From a checkpoint of a small mixture-of-experts model trained on Wikipedia: 29.2M parameters.
Below are experts of layer 7 (counted from 0) of a mixture-of-experts language model. Rows are named router (the router's row for the expert), gate (a neuron's input weights, with its number), up (a neuron's input weights, with its number) and show model dimensions 0-127. Each number is 128 + 32 x the weight over its row's rms, rounded and kept within 0 to 255.
After each expert's rows: "gets" lists some tokens that make up at least twice as much of what it gets as of all text; "mostly gets" lists some tokens that are sent to it at least half of the time. This comes from a sample of Wikipedia text that the model never trained on. Tokens count by the router's weight.

# expert 86
router [112 126 170 140 191 116 182  90 119 154  66  96  99 152 147 115  97 172 143 128  89 109  95 124 133 122 101  87  63  97  70 103 117  92  52 172 124 140  97 146 122 126 113  90  84 117 156 148 157 161 107 147 110  59  57 110 155 111 121 133 118 132 110 170 194 173  60 143 130 115 125 119 147 150 171  91 129 121 133  72 153 202 136 133 153 104 155  99 115 137 100  67 152 168 167 136 104 109 116 192  79 120 185 147 114 127 135 132 154 164  88 162 142 163 178  76 168 102 137 118 163 134 135 135 123 120 121 116]
gate0 [ 81  79 164  77 139 123 107  83  91 155 180  80  78 139 120 100 178  94 159 108 134 125  54 119 144 152 108 135 100  85 141 155 101  74 214 106 112 103 123 128 171 103 103  89 121  83 119  96 143 137 162 110 113 133  90  92 113 153  89 156 130 135  69 100  95  82  75  59 187 143 115 175 109 149 179 128 138 173 108 133 142 126 106 100 145 107 117 112 133 110  92 131 178 175 111 122 115 148 122 166 121  89  76 145  97 108 160 161 116 194 130 139 161 108 146 144 154 162  94 167 149 180 107 143 188 152 111 118]
up0 [144  84 112 118 144 141 124 144 117 121 157 138  97  67 105 142 114  91 142 118 131 183 198 217 165  86 116  88 132  76 125 126 123  57  87 155 150  97 114 112  88 117 124 132 117  73 154 126 106 151 122 132 176 122 101 113 169 136 132 137 118 106 110  58 131 113  94 119 188 136 138 147 179 189 150 111  98 114 127 120 146 166 147 161 116 135 159  99 163 116 124 110  55 141 152 158  89 168 138 131 170  68 132 166 123 152 136 191  95 144 162 141 157 201 122 178 158 161 151 135 193 117 115  98 140  73  97  73]
gets: "ic", "ist", "or", "iv", "id", "ent"
mostly gets: "onom", "ident", " soc", "ograp", "ocrat", "por"

# expert 95
router [124 186  84 131  90  93 161 159 134 122 111 100 121 151 149 162 107 131  83 118 142 144 112 146 133 117 159 149 148 142 108 120 100 177 168 147 160 112 158  93  73 161 174 136 142 203 106 102 148 160 103 109 106  62 141 153 157 121 153 154 157 167 160 122  96 115 137 144 130 178 156 126 162 141  99 197 174 119 186 102  97 157  87 138  91 130  98 155 149 180 115 154 147 123 173  89 171  89  83  74 216 163 122  61 197 136 104 116 160 112 160 122 150 113 201 169 139 102 134  89 109 134 103 115 160  89 134 136]
gate0 [133  76 116  87  37 144 163 173 121 167 147 170 123 165  99 144 182  99  91 121 137 145 123 131 118  98 103 150 139 133 148 107  93 120 128 208 180  46 197 111  89 114 150 109 137 131 192  96 154 216 153 170 146 147  99 173 137 106 179 128 132 140 160 116 100 114 133 124 159  90  94 110 156 125 119 153 143 179 104  94 126 140 102 116 100 102 118 140 119 162 147  77 128 112 131 139 170 103  79 119 108 112 113  86 131 195 127 163 138 138 191 134 126 135 150 153 130 203  72 175 147 171 124 114 145 118 143 139]
up0 [149 124 160 117  81 113 133  97 178 144 121 108 130 111 112  82  82  85  95 129 113  82 119 109 116  81 149 150 109  80 147  91 141 191  78 140 141 122 179 127 139 109 143  64 146 124 100 163 188 106 122  92 180  93  58 129  99 122 164 112 102 104 136  92 137 152 123 123 176 132 159 181 111 181 111 142 205 121 126 113 160 150  72 120 138  72 119 171  99  85 132  67  94 174  89 146 120 115 112 124  74 176  89 154 157 144 109 105 126 118 160 133  92 141 145 179 150 101  96 187 180 150 127  86 108 156 139 186]
gets: " ", "0", "k", "1", " K", "2"
mostly gets: "|---|---|---|---", "|---|---", "Š", "½", "',", "ʼ"

# expert 44
router [126 143 164 124 114 127 103 182 121 158 128 190 128 126 135 122 129  66  71  96 116 106 150 178  87 110 187 182 115 105 161 160 144 130 183 121 187 116 173 116 152 116  60  81 129  84  70 119 162  93 100 140 171 107 196 100 105 106  92 118 105 125 113 153 158  69 181 145 136 111 164 146 142 115 117 164  63 100 125 122 121  81 101 121 169 180 116 134 142 127 140 128  82 121 138 129 126 110 111  81 159 138  76 104 144 130 160 140 157  54 115  87 162  84 115 124 121 195  94  83 151 135 106 143  69 111 138  88]
gate0 [169 132 135 171 101 161 134 135 127 137 192 140 136 101 121 105  84 132  37 173 104 114 121 116 174  99 117 146 150  63 137 138  84  51  73 118 176 149 171 122 126 142  88 156  58 115 155  58  70 102 136 125 132  64 135 135 132 116 125 137  92 148 143 175 102  71 133 148 147 115 129 159 139 113 123 137  97 118  91 157 149 134 127 156 126 121 113  60  79 174 184  93  84 162  77 148 134 153 133 148 122 161 154 154 106 143 181  99 147 129 149 158 120 109 103 102 135 207  73 125 102 106 151 151 103  81 140 138]
up0 [104 197 102 161 109 180 145 134 147 131 177 157 163 163 142 121 121  99  82 140  67  93 136  79 107 104 124 171 123 104 118 128 130  99  67 138 180 158 193 134  82 166 155 112 122 138 170 123 104  95 135 169 112 162 146 138  96 102 160  90 132 137  94 113 110  56 127 134 125 145 122 181 121 166 141 178  79  90  96 151 145 166 110 144 140 123 122  73 123 159 183 103 130 130 101 160 164 127 164 125 186 167 134 158 133 112 177  93 103 114  93 147 155 134  68  58 106 184  88  69 129  95 147 136 134  71 131  80]
gets: " W", "W", " S", " F", " M", "S"
mostly gets: " W", " Qu", " qu", " Gu", "W", "angu"

# expert 11
router [102  98 157 139 163 147 130 134 173  86  73 146 110 154 138  91  98 143 129 156 171 124 108 101  93 172 123 146 155  70 105 133 116 135 138 153 139 168  75 191  90 111 114 147 113 110 100 181  83 143  74 113 142 124  97  94 101  97  91 109  88 157  90 120 121 159 110 140 125 129 118 126 126 112 110 145 132 168 167 125 108 159 143  45 186 176 130 128 186 113 117 128  46 101 118 139 122 104  83 139  90 134 178 107 175 133 148 187  61 176 102 143 179  80 121  88 133 140  96 172 173 179  65 142 148 171 154 124]
gate0 [135 125 125 141 179 120 117  84 128  63 133  94 132 137 141 143 167 141 121 132 119  77 124  93 114 155  46 133 124 136 127 170 144 135 135  99  79  40 100 135 133 136 115 105 103  81 166  91 154 113 159 134 134 128  47 146  90 152 135 100 122 149 125 162 113 127  79 118 120 140 154 119  95 103 161  43 112 185 124 138 165 178 124 103  70 200 111 121 156 136 154 121  54  97 105 165 124  99 151  80 111  94  84 183  78 196 139  94 108  95 175 116 160 139 149 128 140  93 130 108  93 108 112 128 158  76 145 101]
up0 [116 176 114 177 162 140 167 110 122 141 138 137 117 141 111 190 103 142  95 141 116  76  93 100 182 126 146 123 143 112 107 109  68 142 115 185 194 192  90 119 135 101  47  92 206 136 176  61 100 148 174 156 128  99 103 178 181 149  98 130 114 141 134 110 125 185  65 163 166 132  86  99 131  79 129 195 112 102 136 144 139 103  65  97 113 108 119 124 152 117 131 131 120 140 122 102 169 115 130 136 145 160 148 120 128 173 120 105 213 116 109 103 152  96 163 139  90 147 133 152 173 111 123 149 175 140  96 116]
gets: "ic", "i", "in", "ens", "c", "oc"
mostly gets: "oci", "ordin", "min", "gr", "omin", "ic"

# expert 94
router [181 133 112 156  85  74  96 171 174 191 118 146  89 151  89  70 164 115 157  87 131 107  89 143  83  81 103 142 102 148  43 137  91 145 103 124 132 156 172  68  90 131 122 145 129 145 116  76 103  90  92 162  99 130  71 135 104  74 132 119 119 133 121 135 155 116 142 156 126 109 150 157 167  75 130 166 118 107 144 146  61 119 170  93 143 110 133 127 154 146 125 157 123  79 174 144 186 104  76 110 105 106 116 103 112 148 165  90 111 179 196 118 163 158  67 134 123 112 104  99 136 105 147 151 144 130  80 190]
gate0 [122 131 133  97 145  87 157 138 108 141 162 118  92 155  64 122 174 180 199  98 100 165 136 127 132 123 180 184 106 149 106 152 113 154 190 163 107 161 151 164  78  94 113 175  67 138 108  97 142 151 135 116 154 184 140  72 148 103 123 103 165 124 166 102 134 135 120 155 131 124 147  98 162  69 123 154  92  92 119 135 166 155  80 159 141 103 130 135 130 128 175 179 155 143  75 156 113 109  76 156  83 139 165 104  87  82 172  73 103  87  98 191 105 123  98 118 133 155 125 155 135 166  49 158 153 120  86 140]
up0 [ 87 157 156  83 121  98 178  36 131 125  90 140 129 161 115 119 150  77 166 140 120  97 135  98  93 121  96 134 175 159 146 142 151  72 164 172 147 145 116  92 145  87 107 131 141 148 181 207 177 132 155 102 142 151 159 106 119 141 182  88 135  71 130 164 158 139 140 152 100 143 137  75 119 146 159  93 132 158 151 117 100  59 130 159 136 137  75 105 154 140 163 125 143 136 109 182 121 174 167 136  83 118 151 144 116 179 136  96 126  99 125 105 161 147  97 118 127 117 141 147 214 132 103 176 216  94  82 140]
gets: "n", "l", "r", " L", " l", "m"
mostly gets: "n", " Gre", " del", " Will", " gr", " Gl"

# expert 66
router [131 197 148 137 110 175 112 181  98  66 126 136 161 129 140 135 166 148 154 123 104  67 135  77 109 150 111 155 184 162 150  90  96 129 125  88 201  65 140  77 172  74  88 124  59 145  86  91  85 150 133 116 105  98 146  77 117 138 125  78 144 171 126 170 104 146 176 110 124 104 181 165 183 182 137 170 143 123 142 128 150 136 121 169  76 147 121 107 129 155 107 106 158 118 145 134 110 179 124  71 171 167 104 156 124 134 178 116 108 125 106  68 127 139 141 113  99  99 119  82 140  85  93 112  89 121 145 153]
gate0 [146 163 158  83 114 132 117 132 125 127 109 120 159 138 122 149 122 157  92  76 100 114 141  68 138 145 208 183 139 136 136 154 132 149 141  44 148 144  95 142 124  68  82 134 135 135 112 128 138 117 162 153 111 114 138  86 115  98  58 137 141 136 121 114 161 184 123 110 209  85 102 152 123  57 182 153 131 114 168 159 135 191 125 132 171 144  73 117  75  99  77 114 104 196 135 134 181 146 160 124 181 166 130  73 102  98 102 106 107 167 102 101 108 133 129 130 100  86 107 183 107 102 159 116 116 152  86 174]
up0 [112  97  63 190 117 158 120 120 113 144 148 166 102  84 137  77 156  91 115 126 111 106 100 170 158 116  96  85 137 136 134  83 148 114 119 198  66 110 141 133 158 195 177  92 115 104 154 131 153 121 117 110 132 169 104 129 123 166 169 133 106 100 179 111 112 102 115 135  62 116 145  97 107 116 116 119 111 139 127 105  97 140 146 129  74  64 177 151 163 100 208 138 144  75 137 105  40 132 131 119 118  74 131 197 177 138 182 159 143  68 138 175 186 149 133 111 160 125 158 102 123 138 110  95 158 110 127 122]
gets: " P", " M", " T", " B", " S", " L"
mostly gets: " P", " M", " K", " Pe", " T", " J"

# expert 73
router [133 128 156 112 100 138 137 115  71 121 105 138 144  85 118 159 123  96 144 140 165  99 134 138 118 161  74 101 130 180 130 134  87 182  99 157 204  73 160  97 137  69 108 118 111 130  88 134 111  72 163 154  80  83 121  79  84 157 160 140 158 166 138 172  89 132 169  69 101 132 131 144 176 129 113 168  95 147 166 156 155 157  89  98 122 143 133 155 116 100 150 159  46 156 159  85 107 153 156 114 156 162 113 170  99 105 116  99 159 115 165 112  65  97 185 109 114 172  77  70 124 114  91 114 137 178 153 161]
gate0 [125 140  57 104 117 150  81  72 102 176 119 129 118 172 162 149 117 128 117 135 125 127 117  53 166 140 128 151 168  64 172 121  94  92 127  90 120 107 103 117 147 135 123 169  73 145 116 144 128  37  93 118  97  64 164 168 154 136 113  87 140 129  85  92 144 154 125  74 168 191  99 166  97 154  89 141 164 138 155 127 158 124 186 138 124 149 148 125 125 104 110 116 112 117 121  64  86 153 141 150 110 151 124 108 100 145 170 130 179 119 181 152 131 176 193  85 122  74  90 145 145  88 103 184 159 157 152 126]
up0 [138 157 178 133 147  84 130 110 138 153 132 159 120  86 101 180 154 142 165  79 123 139 107 182 151 100 128  90 150 176 129 133 132 161 146 230 149  98 132 100 100 162 154 118 126 131 152 128 100 163 136  92 134 128 142 149 120 116 143 122  54  87 118 131 125 124 120 224  88  89 165 133 153 139  68  75 109 136 156  80 105 115 155 128  98 147  37 125 158 107 138  89 104 131 112 162 138  77  90 147 130 120 124 128 153 136 133 123 113 150 119  82 105  51 127 152 142  74  97 151  96 132 231 145 125 114 181 119]
gets: " B", " H", " St", " f", " T", " C"
mostly gets: " St", " st", "St", " H", " b", " B"

# expert 38
router [148 174 148 120 140  67 119 181 173 117 137 186 104 142 144 126 114  95 133 137 117  65 129 142 146 105 118 121 126 143 125 137 116 120  70  95  86 158 115  62  85 184 180 137 141 168  92 120 205 128 119 116 129 116 104  78  83  93 116 158  95  98 108 125 132 153 176 139  86 142 139 122  85 132  83 160 117  63 135 100  89 123 156 108 166 151 142  83 132 184  91 120 168 104 152 112 129 111 129  76 175  74  78 114  58  99  73 144 138  83 145 118 128 115  48 160 148  84 135 149 135 136 188 145  85 144 114 123]
gate0 [103  58 153  15 133 129 131 197 151 129 198 144 136 135 108 155 133 136 151 166  96 144 132 187 117 100 147 124 114 101 125 106 149 136 154 150  66 122 160  94  90  78 184 106 114 124 144 160 173 162 140 168 127 169 153 160 110 126 127 135 121 100 142 197 125  98 110  81  89 124 107 101 149 125 177 131 112 135 117 165 112 126 148  89 101 187 145 130  81 152 141 134 135 141 100 145 139 104 165 136 150 136  73 171 118 142  92  57 139 133  83 119 119  31  87  74 137 187 140 130 108 157 134 104  96 155 114 133]
up0 [120 144  90 194 180 109  82  89 130 117 141 140 121 133 110 101 175 168 103 124 170 105 149  69 105 124  81 149 140 126 112 145 126 147 109 150 183 160  68 111 138 132  50 161 128 140 148 104  90  98  60  69 159 103 125 148 133 121 147 158 143 175 120  95 137 125  95 174 159 196 116 121 101  91  61 128  93 164 141 147 154 117  74 145 124  42 139 187 125  75 133 151 121  99 137 154 104 116  96 106 113 116 150 139 103  93 185 173  90  93 212 149 136 146 128 146 107 128 136  93 174 111  99 132 141 151 167 133]
gets: "l", "el", " L", " l", "s", "les"
mostly gets: " band", "itle", " event", " bel", "l", " line"